From a checkpoint of a small mixture-of-experts model trained on Wikipedia: 24 experts in each of 12 layers.
Below are experts of layer 3 (counted from 0) of a mixture-of-experts language model. Rows are named router (the router's row for the expert), up (a neuron's input weights, with its number), down (a neuron's output weights, with its number) and show model dimensions 240-319. Each number is 128 + 32 x the weight over its row's rms, rounded and kept within 0 to 255.
After each expert's rows: a language model's description of what the expert responds to. This comes from a sample of Wikipedia text that the model never trained on.

# expert 2
router [101 142  97 122 108 151 159 123 129  93 138  67 143  48 132 130 144 183  44 153  99 183  67 131  94 159 114 140 145  93 127 191 160 110 184 117 172 139  87 161 110 131  94 102 170 137  92 160 137  78 123  75 116 129 154 139 164 113 146 214  92 120 138 144 124 123 117 133 201 127 161 140 141  94 114 172  91 114 189 106]
up0 [ 21 137  96 174 105 125 126 133 182  89 118  81 166 177 168 177 111 123 102 177 102 170 121 151 164 152 143 205 157  99 120 160 144 125 146 109  98  96  50 146 130 106 137 147 110  78 109  90 178 157 107  70 119 106 123  89 205 120 158 187 140 182 105 131  94 205 127 158 159  73 100 174 114  81 104 138 119 141 173 131]
down0 [176  89 152  61 119 115 124 130 138  41 118 139 173  74 100  80 106  90 158  66 232  87 160  96 164 104 140 123 145 145 130 132 160 161 178 125 146  99 124 159  96 127 123 106 172  88 154 118 134 147 116 134 104 122  86 144  55 116  77 115 108 163 136 118 117  73 102  96 110 155 110 121 145 148 107 121  59  83 148 109]
up1 [142 116 142 101 110 142 132 100 141 145 153 137 152 169 103  96 151 201 154 135 120 117 172 137 107 112 160 184 169 120  94 172 161  94  46 158 128 214 123 165  96 132 199 192 113 143 145 186 169 141 175 129 157 136 113 129 143 123  98 139  71 116 179 153 164 139 182 131 114 109 142 111 120 113 106 153 115 126 162 166]
down1 [106 116 152 153 122 117 184 105 135 122 148 126  78 153 114 149 169 107  24 142  60 113  72 127 149 101 161 136 173 133 156 150 165 142 124 161 122  69 138 162 115  89  99 161 152 180  84 116 178  88 163 110 175 114 129 115 160 137 143 155 175 124 121 124 115 141 156 156 159 162 184 118 141 177 192 124  96 127 133 160]
up2 [121  84 138  83 126  77 209  99 118 164 103  83 164  92 106 129  83  58 194 171 149 168 119 155 153 117 106 135 140 175 110 153 111 133 109  99  86 143 121 163  63  96 111  83 121 175 121  93 100 157  80 132 130 193 118 141 104  81 134  88 123 158  99 147  95  61 119 139 203 147 144 145 127 158 118  91 103 159 144 135]
down2 [113 140  88 203 113 172 101  83 138  49 112 148  86 101 158 131 161 140 109  70  87 134 151  72 137 120 105 162 134  91 134 186 112 145 115 152 138  71 149 125 130 148 123  82 152 185 130 154 147 138 166  78 130  79 143 140 124 120  70 124 135 150 138 139 174 102 115 131 167 142  83  82 153 150 136 144 137 133 150 151]
up3 [140 162 103  98  56 144 167  85  80 129 134 100  44 104  82 125 157 153 137 121 197  62 127 154 137 118 133 166 105 134 146 138 100 173 113 183 139  75 145 126 106 108 179 109 124  71  95 106 148  94 152 143 143 150 126 164 111 170 110  87  86 176 134 143 185 135 108  94 155  69 139  92 174 168 170 119 129 103 104 124]
down3 [158 111 134 116 148 171 156  71 137  11 160 136 128  60 154  72  88 113  99 145 134 159 115  99  85 107 122 188 105 147 127 173  85 137 158  58 125 146  99 120 148  90 179  62 125  59 171  88 118 144 103 103 145 150 160  99 116 160 134  98 120 102 121 167  98  81 105 117 127 123  73  93 107 147 197  39 154 192 131 179]
It responds to: Common nouns after determiners or numerals, often counted or ordered: times, season, year, team, album, first, second.

# expert 5
router [104 167 157 159  72 101  86  98 114 162  77 121 117 149  97 150 125 114 146 123 126 150 179  81  96 131 166 138 150  80  94 138 104  93 123 141 155  93 178  93 104 172 131 144 139 173 168  97 122 218 116 188 164  86 149 130  95 103  92 128 121 125 102  90  46 163 141 149 107 131 111 135 160 106  94 200 205 104 115 120]
up0 [119 100 103 141 119 114  79 128 125 132 116  62  94 142 104  80  80  97 138 136  87  93 138  66 106  88 113 140 146 116 136 103 172 146 132  81 104 100 163 131 116 112 108 138 136 103 121  50  99 153  89 174 171 123 111 155 159 130  92 133 131 138 107 180 115 128 122 130 102 156  80 164  99 118  66 142  70 142 193 110]
down0 [ 99 159 142  68 131 138 139 123 127 142 162 168 156 164 129 140 111  43 168  66 128 146 132 171 130 148  80 139 198  98 188 143 144 118 104 161 126 150 113 111 168 129 127  78 111 186 178 136 179 148 134 138  97 135 156 101  55 108 145 135 149 150  77 122 121 137  71 110 187 146 160 133 145 124 121 127 174  62  99 158]
up1 [138 141 124  84 130 132 139  75 122 152 136 140 128 145 211 107  52 164 108 100 135 110 109 177 153 108  87 116 136 125 115 106 136 182 187 139 105 119 119  88 146 143 142 143 100 137 108  77 171 144 120 108 173 154  74 123 162 139 100 142  75 105 172  74 153 171 181  73 131 194 126 160 168 147 138 146 142  95 118  92]
down1 [118 151 191 115 116  61 155 126 119 175 203  90 168 165  91 129  74 134 113 121 102  73 106 150 130 101 168 161 103 109  85 130 177 122  67  99 139 108 121 153 119 138  97  84 166 127  93 190 105 150 122 177  99 131 128 101 135 183 103  92  94 133 151 120 131  80 112 153  98  81 107  83 115 187 136 149 131  84  52 195]
up2 [112 196 112  91 112 204 158 100 157 116 133 140 133 133 138 162 128 146 154 136 107  95 107 143 141  73 115 154 156 117  81 188 187 144 157 105  85 112 111 211 161  81 179 126 130 107 109 145 157 148  68  84  94 137 134 137 123 132 125  87 134 154 180 101 145 134 142 113 136 135  83 129 138 113 133 140 124 120 171 137]
down2 [120 134 141 122 136 113  88 121 155 115 137 139 122 123  61 149 116 160  68 134 150 131 122 119 108 143 107 188  92 156 133 169 136 140 149 163 128 156 125 135  97 105 102 124  41 181  97 146 131  97 129 166 132 139 146 145  98 162 128 115 137 125 142 170 133 197  95 140 112 107 116 122 131 129 102 121 159  33 142 148]
up3 [129 181 163 152 116 147  98 136 125 140  82 111 177 153  92 144 194 113 145 135 145 170 146 135 153 105 173 123 155  91 136 152  88 152  72 161  88 118 148 105 177 118  93 101 118 162 139 111 158 146 115 181  75 156 139 183  86 135 108 155 120 162 137 134 186 151 183  88 126  98 106 113 159 134 163 117 116 105 158 168]
down3 [132 157 140 130  90 188  79 125 124 116 144 132 132  81 111 134 134 141 116 125 114 118 139  91 123 140 123 178 150 158 112 182 176 107 152  88 154 146 146 152 123 137 165  96 141 170 168  73  97 107 127 169 188 137  99  89 141 124 131 147 123 140 142 174 133 153 102 128 141 198 162  78 103 118 122  72 158  88  55 105]
It responds to: Word pieces inside foreign and proper names, often in sports tables, such as Altu-ğ, El-din, Mühl-haus-en, Interscope.

# expert 20
router [142  65 144 140 111 133 141 177 117 121  25  95 163  97 113 121 149  99 159 120 111 166 118 110 143 128 114 162 131 162 131 137 155  92 168 133 155  88 140 129  87 144 137 154 123 125 108 163 119  70 131 156 133 109 131 169  97  50 158 106 172 169 122  99 164 130  85 137 105 133 113 123 119  67 107 123 153 152 148 123]
up0 [174  75  88 136 147 135 142 136 101 133  29 131  74 167 151 123 173 141 115 134  58 196 118 120 124 103 156  33 137 102 167 139 104 120 144 133 151 152 157 159 150 120 153 170 157 151 149 189 153 164 109 144 122 104 197 139 140 159 103 126 137 113 103 104 142 165 134 118 111 134 201 112 150 118 142 188 101 140 141 188]
down0 [141 178 128 115 153 129 136 114 143 185 177  96 110 167 148 150 136  90 122 134 142  97 140  99  92 123  65 115 148  79 106  98 122 119 142 181 165 126  35 116 128  68 157  93  98 135 155 157 129  94 112 114 158 105 165  90 115 110 146 148  83 140 122 117 118 111 135 168 119 128 136 155 134  80 145 129 145 120 108 115]
up1 [100 139 175 126 132 126 147 152 111  89 176 197  90 112 158 103 104 152  92 166 149 169 121  86 142 168 138 122 125  82 105 115 122 187 175 186  83 138 109 181  99 132 139  70 153  90  88 119 158 118 134 185 150 153  75 160 163 136 158  83 145 185 170 146 148  94 145  97 148 134 113 103 137 117 215 151 107  93 167 122]
down1 [ 87 109 172 157 190  58 105 127 153 107 111 156  83  93 128  84 105 128  85 113 103  79 128 100 112 131 127  61 118 103 163 138 151  95 130 148 143  91 131 153  82 202 105 118 126  65 155 102 118 132 110 128 141  88 183 121  94 143 126 124 153 111  90 159 139 151  96 158 164 105 135 164 147 206 153  93 153 153 138 190]
up2 [124 133 119 150  57 169 140 162 130 101 187 133  71 107 135 102 138 170 174 109 109 133 107  91  84 157 136  94 120 158 192 151 133 113 129 137  91  27 115 152 133 143  87  80  73 162 107 140 150 142 110 134 176 103  99 127 111 140 133 109 173 127 120 128 112 140 141  84  77 150 132 110 117 113 107 151 203  81 106 130]
down2 [157 131 189 147 196 133 143 128 123 138 135  77 169 161 138 122 108 133  90  97 139 118 122 177 178 125 133 122 208  84 163 192 110 110  97 120  90 200 165 166  71  84 118 138 133 181 134 126 134 167  91 138  95 141  90 180 134 123  33 119 103  93  96 113 168 112 127 155 128 123 105  91 179 125 138 120 150 129 105 124]
up3 [218 149  88  93 128 156 121 186  91 136 111 124 106 116  87 124 150 132 107 134 135 105 164 109 129 135 169  89 168 163 121 104 116 124 146 100 159  89 136 125 170 128 146 153  84 112 100 111  94 119 128 118 137 140 153 162 168  88 121 136 113 144 110 110 145 154  88 155 103 107 152 175  94  89  90 124 140 104 109 176]
down3 [116  92 132 136 129 132 162 131 116 145 132 148 142 143 137 175 148 149 147 116 105  88 119 171 198 156 164  98 208 129 100 145  89 107 131 255 108 145  83 154  75 166  80 102 154 196 161 117 127 143 148 135 112 165  84  91  90 124 155 109 152 149  62  90 137 140 129 123 135 105 113  62 113 150 181 133 120  91  83 117]
It responds to: Line breaks and == heading markers, and infobox heading words such as Personal details, Route information.

# expert 22
router [121  86 190 167 117 131 116 129  70 155 137 116 184  84 166 154  98 162 135 121 100  97 117 130  70 121 111 162 101 150 119 133 162 157 149 161 158 163 132 102 153 118 163 152 135 149 109 154  97  62 180 111 140 137 143  68 129 100 117 129 109 127  51 174 118 111 159 123 144 105 153 140 132 111 104 153 132  95 139  83]
up0 [152 161 101  81 115 131 111 130 129 192 122  66  92 114 152 100 127 125 137 165 195 109 122 159 148 103 155 112 121 187 117 153 162 114  73 145 187 112 172 155  84 120 161 102 116 128 144 155 144  66 126 131  51 137 120 135 131 130 155 113  84 162 140 109 171 128 131 138 189 125 112 151 126 147 117  95 122 150  24 133]
down0 [144 112  93 116 141  99 182  63 168 127  95 153 133 143 136 187 117 142 139 132 162 134 204 103  61 112  86 177 153 104 144 165  95 160 171  99 124 116 169  78 155 129 127 131  45 123  91  72 131 177 115  48 185 129 126 149 177 116 143 140 124 142 114 101 155 124 164  83 160  99  98 172  94 126 108 104 150 102 118 106]
up1 [161 145 175  56 154 114 104 145 149 111 103 110 151 111 156 112 167  79  94 106 157 130 103 136 117 180 164  99  93  99 112 150  71 173 116 133 174 140 112 165 129 146 148 118  86 165 152 104 138 142  97  97 171 100 116 127 107 110 149 154 127 130 133 149 125 108 166  96 114 152 138 158 122 155 142 195 139 126 147 129]
down1 [113 103 119 127 171 100 127 146  93  93  80 163  92 147 135  95 167 116 131 121 136 190 149 158 142 132  93 218 139 177 153  94 133 133 110  50 125 146 127 152 148 148 101 139 108 147  84  95 124 147 181 130  82 101 111 105 178  97 212 112 152 134 130 110 170 121 126 108 108 134 194 122 135 115 171  84 152 141 114 157]
up2 [ 56 132 141 132 128 103  99 130  90 195 119 139 138 163 121 150 130 128 120  78  92 167 119 121 134 148 127 142 105 128 120 166 182 154 159  97 126 158  95 116 150  81 133 139  75 115 118 136 127 105 161 110 142 109 143 115 161  83 150 138 128  81 173 110 157 146 160 161 123 113 150 127 122  86 166 149 106 123 144 114]
down2 [139  77  64 130 147 170 110 130 133 192 118 132 133  77 157 146 142 133 127 194  54  91  84 122 157  92 137 147 101 169  94 119 151  95 128 118 103  88 138 144 139 162 115 120 117 123 166 131 163 115 129 150 108 148 159 123 139 119 174 110 118 138  30 127 101 105 142 141 119 166 125  63 160  83 129 128 130 216  89  73]
up3 [115 118 104 160  96 111 177 181 179 127 136 106 128 140 150 120  76 195 141 173 172 107 103  70 120 124 137 114  64 133 125 213 111  81 125  68  60 112  99 137 123 119 127 107 106  71 136 120 145 117 135 137 111 156 166  91 172 143 135 141 180 133 145 122 194  73 106 135 154 122 169 136  87 128 163 147 144 155 191 116]
down3 [136 138 109 140 216  87  63 121 135 168 133  95 154 145 146 120 134 121 143 123 210 181 125 117 131 138 175 146 138 150 126 108 181 155 104 121  93 120 106  69  75  85 119 115 131 169 145 108 183 115 104 109 106 110  99 112 141 138 137 115  48 196 109 155 148 156  95  98 123 128 154 149 169 119  80 135 187  97  86 157]
It responds to: Sentence-final periods, including abbreviation and decimal points, plus object pronouns and endings like it, him, them, ation.

# expert 16
router [156 144 188 181 164 129 127 210  95 125 134  89  91 139 139 133  97 131 138 138 145 100 183 104 136 105  92 122 149 188 133 104 137 161 131 114 152 105 133 115 104 136 126 118  92 110 134 107  92 162  81  95 127 125  90 166 100 110 114 158 128  65  91 117  87 137 109 144 141 160 183 155 116 198  97 126 132 154 131 141]
up0 [142 183 106  92 137 121 133  74 159 185 127 116  94  85 102 108 151  99  98 194  74 127 148  93 148 177  46 105  77  86 112  90  68 102 101 139 147 118 110 144 161 124 143 110 129 107  80 137 100  59 138 117 136 112 116  60 157 144 125 117  69 111 161 103  93 170 123  84 113 161 104 145 106 138 124  72 101 191 177 130]
down0 [149 137 120 142 102 144 151 183  79  78 150 121 140 164 128 108 153 193 124 126  96 142 111 125 112  56 171 116 188 133  93 129 164 188 176 108  83 178 108 139  84 135 154  86  88 131 130 131 132  98 128 167 102 110 140 152 167 143 101  99 188 104 109 151 120  94 169 160 137 110 157 140 118 131 163 174 200 126 113 125]
up1 [104  87 123 138 114 144 187 109 118 148 120 133 110 143 107 140 137 210  76 196 107  75  87 145 129  97 116 132 154 193 135 142  99 132 157 142 110 100 102 131 136  94  79 219 117 168 125 171 150 142 154 126 143  89 104 114 176 160 104 161 203 115 138 134 120  90 160 105 143 143 167  62 126  59 110 115  82 128 142 146]
down1 [138 225 102 147 129 159 102 149 157 124 136 137 150 156 171 126  60 139 134 146  69 151 148 134  70 133 150 121 111  88 153 174 176 104 103  33 108 119 119 105 111 138  93 112 133  59 108 114 102 116 157 114 100 121 134  73  79 163 158  57  94 121 131 101 136 129 102 121  69 135 154  99 118 183 176 143 134 144 159 168]
up2 [ 91 100 161 175 119 173 120  78 185 133 125 146 152 136 144 117 196 127 128 131 173 138  94 132 153 114  97 126  84 141  97  71  85 137  83 140 122 141 178 124 120 124 132 188 107  97  99 123 104  89  11 107 115 176 110 175 156  84 101 197 171 122  81  89  41 125 111 122  89  84 116 154  37 119 168 101 123  73 125  73]
down2 [115  91 122 131 129  88 131 127 109 134  92 149 141 120 137 149 127 108 163  91 134 136 132 117 146 130 166 147 119 129 146 192 119  96 136 118 147  81 143  99 132 189 118  92 153  76 121 135 100 111 123 153 125 136 120  73 137 102 165 153  93 108 110 195 149 137 119  94 129 142 152  48 126 118  84 131 119 129 142 137]
up3 [ 95 134 175 245 133 198 103 106 166 103 126 139  86  73 131 115 120 126 131 150 108 143  96 156 119 174 143 144 164 154 146 136 102  78 128 140 134 124 120 115  73  86 123 187 153 150 100 105 130 135 106 154 114 112 138  97 128 141 123 111  73 120 159  78  64 119 122 157 136 142 103 116  55  99 171 159 117 202 113 105]
down3 [108 148 117  71 125 107 113 137 188 115 174 128 150 182 141  72 155 132 148 206  90  55 108 100 100 135  96 157 117 116  83 113  93 110 110 160 130 125 161 165 145 173  99  85 111  91 151 193 103  98 141 150 162  71 110 135 158 105 160 138 147 140 126 161 167 153 142 112 144 140 150 100 142 132 128 104 132 137 150 167]
It responds to: Last pieces of words and surnames, such as -e in McKenzie, -al, -ist, -ity, -ian, and closing quotation marks.

# expert 11
router [146 142  73 131  88  97 135  63 131 139 136 152 122 132  96 110  95 196 114 100  86 116 147 131 120 148 110 141 134 128 134  86 175 106 153 209 138 159 123 120 136 128 175 143 155 206 166  72 160 101  69  92 142 130  82  71 164 172 180  97 158 160 127  98  98  72 102 129 171 118 140 118 129  76 130 122 118 115 148 101]
up0 [148 136 139 117 127 134 149 108 147  70 132 122 155 147 117 162 140 113 194 103 185  99 109 100 152 122 133  89 146 153 141 158 118 144 178  99 167  92 129  77 115 120 221 119 145 109 141 108  91 131 148  99 126  48 140 101  99 144 175 124 176 138 194 125 162 137 214  57 107 137 125 122 124 117 149 158 150 151 116 113]
down0 [142 144 147 126 156 137 151 120 115 118 148 133  99 111  91 108 102 112 154 171 154 186 121  98 102 159  93 134 135  99 132  99 107 148 116  85 127  89  97 162  93 159 119 122 140 116  80 119  90 121  80 134 149 134 131 158 156 178  81 163 100 117 151 158 162 183 109 131 189  88 169 154  55 124 141 157  75 138 182  78]
up1 [125 127 125 122 141 183 100  71 123  81  95 130  93 146 187 125  90 148 201 141  79 201  93 153 167 144 130 189 159 124 123 174 132 181 123 133  55 198  59 132  46 103 157  80 172 189 126  96 134  96 156 141  84 120  75 123  82 104 105 135 103 115 116 141 151 167 145 139 103  70 129 178  77 152 167 119 100 125 125  73]
down1 [138 145 172 131 136  57 156 131 155 146 162 147  73 141  90 103  85 110  57  93 185  42 116 136 163  55 144 123 133 130 128 101 119 177 115  89 150  97 158 157 120 123 129 124 133  81  64 132  72 143 111 118 137 100 162  77 152 119 146 194 163 128 125 168 124 111 184 167 152 172 107 114 137 119 159 102 124 120 130 189]
up2 [ 89 120 134 118  77  93  80 157 178 149 123 112 104 167  40 190 121  98 184 107 107 175  55 111 146 205 156 106 160  89 113 133 144  84 104 108 165 137  86 154 147 140 110 114  92 156 138 119  92 141 106 141 125 147  90 123 160 142 122 146  75 183  95 129 151 147  98 115 168 102 110 143 153 138 168  85  83 151 146 136]
down2 [102 118 108 123 151 188 172 142 125 193 105 118 139  89 133 138 132  80 142 109 103  82 152 122 148 162 122 134  94 101 122 181 140 114 132 138 122 151 124 128 161 147 117 168 159 144 104 157 158  81 145  93 153  79  96 176  93 176 124  71 113  72  85  79  99 147 139 126 168 163 114  63 120 130 160  75 124 143 135 125]
up3 [120 145 124  64  41 156 151 132 139  91 150 160 164 133  72 174 156 127 114 140 108  81 170  97 139  78  91 152  90 164 176 137 144 142 155 151  71 142 178 146  86 126 123 123 172 103 147 127  62  58 105 123 121 179 144 123 212  83 148 197  95 105 129 140 151 127 112  94 141  95 112 182 102 100 115 179  96 186 121 141]
down3 [101 128 122 161 199  55  53 106 118 135 164  86 145  97 171  88 174 158 165 170 141 141 153 124 158 144 195 135 118  93 101  89 127 156  85 110 109 185  31 147 150 153 107 158 145 176 129  61 129 107 160 158 120  37 100  76 106 170  93  77 124 106 129 114  96 116 152 111 132  96 104 102  70 181 160  99 179 129 149 137]
It responds to: Vowel-led pieces inside common words and names after a first consonant, such as gr-an-ite, st-ir-rup, pharm-ac-ist.

# expert 4
router [126 147 128 158 144 132 104 103 204 151 149 180 189 152 179 129 149 106 109  66 172 120 117 130 163 148 117 103 144  96 145  84  91 137 120 188  75 108 142 110 156 143 171 127 151  87 131 183 144 131 142 123 168 120 152 141 104 149 121 129 177 160 140 113 162  64  94 155 101 118  54 124 131  78 102 155 111  80  95 208]
up0 [130  51 230 104 143 130 120 141 146 116 101 187 147  86 157 120 165 120 102 166 106  58 138 144 110 168 176  88 204 151 117  96 179  85 102 161 120 162 184 136 160  85 144 153  66 105 102  79 169 148 132 134 124 157 101 128 144 191 112  71 143  93 113 130  92 120 137  96 116 113 131 123 157 128 141 118  96 167 118 132]
down0 [112 151 162 133  99 198 134 117 154 106 151  84 109 152 137 165 137 134 143 115  95 181  65  59 102  77 115 156  94  59 130 108  72 159 142  92 110  82 126 118 142 121 105  48 170 168 163 162  68  51 117 177 116  88 200 110 193 101 147 153 165  85 164 102 227 160 106 128 154 127 116 133 132 107 142 141 142 107 147 157]
up1 [122 157  88 112  98  93 172 116 130 125 121  84 118  86  76 167 150  71 149 142 169 103 207 108 123 150 138  68 113 146 113 180 174 174 116  77 106 121 138  70 105 154 149 146 103  38 131 166 110 146 152 124  91 176 128 129 114 133 160  76 180  86 190 146 147  98 151 106 148 152 132 186 158 150 130 182  76  99  68 245]
down1 [118 122 187 145 104 142 153 115 173 139 110 111 121 140 188  96  95 100  97 167 145 151 166 155  92 125 165 210 128 158 121 139 154 118 107  86 122 151  64  84  91  73 154 122 116 195 122 153 195  98  96 109 160  97 130 150 142 100 139 127  81 114 133 125 101 164  97 135 134 138 205  83 142 123 149 152 138  86 178 100]
up2 [138 107 183 124 218 138 123 112 140 123 109  79  93 132 170 157 119 138 115 109 101 168 114 112 107 110 105 136  88 180  80 136 124 164 101 112 107  82 222 111 118 147  56 123  95  98  96 107 128 114 126 199 127  95  93 164 163 149 117  75  96 182 109 120 168  96 187 101 103 126 137 134 168 112 130 121 167 158 149 184]
down2 [162 126 142 127 130 122 131 135 142 100  99 152 104 106  68  98  68 138 174 151 165 153 178 127 151  76 105  85 182  85 165 152 119 134 140 157 135 216 106 113  94 137 130 176 165 178 156 127 117  99 153 140 113 126 125  67 159 133 170 220  71  60  97 115  81 118 143 100 116  68  91  83 165 130 151 126 110 113 132  78]
up3 [137 112 110 144  90 177 187 182 132 153 132  97 154 139 212 109 171 100 150  83 156 177 101   0  97 132 112 117 157 149 143 117 146 178  95 131 114 163 130 153 109 114 158 138 114 118 107 102 160 146 130 144 108  87  89 108 114 154 164 130 104 147 137  86 148 101 101 128 152 116 117 151 158 108 125  79 100 126 121 156]
down3 [164 171 132 151 138 127 151 134 147 129 149 118 145 134 109 133  72 137  66 111 103  90 103 188 117 115 139 121 195 169 148 160 121  41 146 117  94 170 177 149 179 100 103 117 120 199 156 162  71 154 108 118 175  72 117 150 110 163 102 131 119 124 138 129 162 182 146  89 166 105 179 106  88 107 152 167 145  42 133 146]
It responds to: Short mid-word syllables inside non-English names and words, such as ga, ba, dar, ker, é in Adarsh, Mlaba, Okinawa.

# expert 18
router [157 140 114  66 114 210 166  94 135  97 126 100 129 100 128 134  37 131 115 165  30  62 108 138  81 120 116 156  89  83 161 157  90 154 129 127 105 109 134 111 150 150 131 135 101 141 110 144 104 165 171 100 170  95 149 163 147 119  94 125 134 108 160 126 120 128  59 101 165  92 146 107 210 160 136 159 125 144 167 114]
up0 [104  92 116 106 152 140 131 159 113  57 113 114 155 147 134 125  79 157 146 110 177  45 127 195 138 144 155 139  71 118 119 134 159 114 109 142  47 103 111 132 168  32 148 175 127 150 111 113 134 133 110 167 165 142 169 106 149 105 111 138 119 142  96 115 128 119  94 129 134  81  85  79 184 148 156 111 104 160  94 202]
down0 [172 142 128 156 135 107 136 139  36 111 171 119 133  87 125 114 126 126  67 102  76  90  77  40 146  88 132 106 180 123  99 138 162 162 182  84 120 151 104 112  66 138 151 159 123 123 112 116  96  97 149 106 112 117 130 116 198 177 125 117 167  95 145 149 161 119 116 133 136 129 167 106  59 119  68  95 102 132 180  97]
up1 [140  78 208 148  96  95 142 181 142 116  98 153  56 143 132  88 175 159 211 140  58  85 104 145 115 175 106 152 191 122  97  92 137 127  59 113 107 116 118 119  92  93  89 137 100 103 139 112 154  96 136 145 194 150 123 150 139  97 150  87 145 114 164 128  91 148 137 142 128 137 174 137 107 143 159 156 110 114 116 119]
down1 [ 97  93  55 136 105 133 167 129 120 194 114  85 184 110 166 147 101 170 134 122 146  86 137 156  93 131 134  95  86 140 162 109 158 133 161 192  97 158 122  86 176 140 116 106  96 138 190 127 166 167 125 135 122 113 149 125 139 175 144  65 145 114 110  93 130 159 183 174  88 129 215 127  87 130  52 124 141 108 111 129]
up2 [153 156 130 121 195  98  70 127 179 112 160 118 150 161 128 102  55 153 114 123 120 139  77 119 138 123  87  65  83 122 117 123 158 180 161 142 150   8 198 132  45  93 125 108 138  91  84 101  22 111 143 111 154 128 123 152 164 178 112 134 156  83 108 131  85 160  88 144  89 104 151  49  99 153 148 121 168 109 141 171]
down2 [145  56 122 162 123 157 118 194 119  71 103 137 124  81 156  59 115 104 164 148  81 157 155  98 104 132 106 143 162 125 144 124 164 138 163 126 127 148 105 116 144 185 175 105 108  90 123  77 112 118 114 139 103 192 159 150 107  68 139 146  59 149 166 152 178  72 118 113 121  98 128 158  75  98 139 107  90 175 102 110]
up3 [159 169 105 152 131 102  27  61  51  98 156 130 123 146 198 200 105  88 116 146 116  83 111 166 113 143 123 173 113  89 136  35  71 109 105 127 137 123 141 114 158 138 110 154  50  99 147 116 105 132 163  79 114 136  77 155 140 113 101 142  80 116 153 138 168 111 124  89 116 155  73 145 173 124 112 141 134 139 147 122]
down3 [101  94 194  87 134 154 123 134 142 123 127 116 106 177 135 150 152 172  85 146  59 150 164 131  99 133 124 152 132 113 158 154 169  54 126 149 106 130 120  97 182  59 133 136 149 172 136 209 151 131 121 132 115  99 156  26  89 129 157 121 118 175 120 107 129  65 136 116 155 120 176  99 141 164  95 164  87 130 127 136]
It responds to: Descriptive adjectives and abstract nouns for fields or society, such as public, political, medical, mathematical, disability, research.

# expert 21
router [127 151 175 121 132 193  93 131 107 102  86 104 139  92  89 106 154 104  98 117  98  60  72 198 164 129 124 155 104 100 136  82 197 186 120 162 163 163 148 131 143 141 118 143  87 102 150  68 131 149  93 113 133  73 122 145 109 164 124 110 123 125 147 132 149  75 101 139 154 107 173 113 140 197 147  86 120 182  97 109]
up0 [133  65 137  86 120 156  80 121 153  65  97 128 115  50  75 164 142 148 171 138 145 141 153 177 113 113  99 103 121 153 181 138 128 135  97 105 184 176 152 130 103  70 100 135 121 108 123  96 129 128 126 149  92  68 121  89 162 158 123  96  77 235 135  79 153 139 186 118 165 107 111 130 129 168 151 128 122 139 112  70]
down0 [ 77 109 118 180 122 128 169 111  97 120 184 164 138 113 155  84  95 108 153 184 131 123  89  77 151 170 161 117 150 145  85  68 137 124 153 154 139 108 134 158 147 113 120 104 173 101  49 122 125 135 110  81  62 156 134 138 113  70 139  90 108  63 127 172  90 149 166 143  90 156 172 118 124 100 120 120 115 106 118 137]
up1 [155 130 124 172 179 129  90 146 134 100 144 178 113  65 123 147 155 105  84 149 117 155  88 128 164 118 128 127 122 196 122 162 109 151  76 198 140 105 137 146  75 124 127 131 174 143 107 175  97 156 155 171 164  86 153 147 108 100 128 186 170 113  99 172 155 125 135 120 158 159 140  72 158  87 122 133 132 197 115 132]
down1 [132 131 121  77 118  87 125 125 121 138  79 125 115 136  90 183  68 109 109 137 182 126  94 138  79 113 164 154 126 137 139  86 156 116 191 113 173 130 153  79 138 120 110 168  50 123 135 170 103 132 115 107 117 144  88 139 138 194 108  95  98 176 114  59 196 122 142 178  95 163 124 126 162 150 117  99 131 123 147 141]
up2 [101 110 192 129 148 169 146 167 140 184  70 136 193 158 139  89 124 148 113 153 190  69  58  84 185 134 117 133 148  55 108 117 179 163 157  94  96  86 125 173 131  98  97 145 111 117 139 108 125 175 151 122 168 141 148  87 145 101 123 136  99 140 145 130 162 131 170 149  82 143 131 125 136 157 190 158  86 102 158  68]
down2 [133 158 167 104 176 139 158 154 126 144 128 175  96 144 118 164  69 144  86 128 120 135 117  79 102  73 136 168 126 146 134 126  73 105 100 119 196 166 123 118 106 146  97 129 165 134 123  88 139  77 118 104  99 123 136 188 100 248  96 105 132 121 134  85 135  97 120 110 145 105 199 144 154 107 111  86 151 101 136 160]
up3 [116 160  69 105 123 124 110 104 100 170 137 137 179  98  91  96  88 110 124  92 104 143  86 161 130  82 107  78 173  62 134 127 140 115  78 152  99 133 191 159 144 127 103 184 174 126 128 121 111 125 139 142  89 114 131 171 201 125 121  84 145 110 137 120  95 199 113 129 108 135  79 144 122  66 100 164 136 147 113  95]
down3 [167 206 112 136 124 112 189 174 140 134 153 152 150 143 191 155  91  95  84 132  27 161 123 158 124 128 158 138 121 173 150 136  97 110 137 180 119 170 159 136  74 152 127 151 144 133 110 170 152 156 116 117  78 126  88  41 123 128 119 120  97 166  89 134 104 129 169  99 126 121 160 162 164  85 122 148 120  91 167 171]
It responds to: Plural -s and noun endings at word end before commas, of or headers, such as Offices, Linguistics, selection pressures, -ities.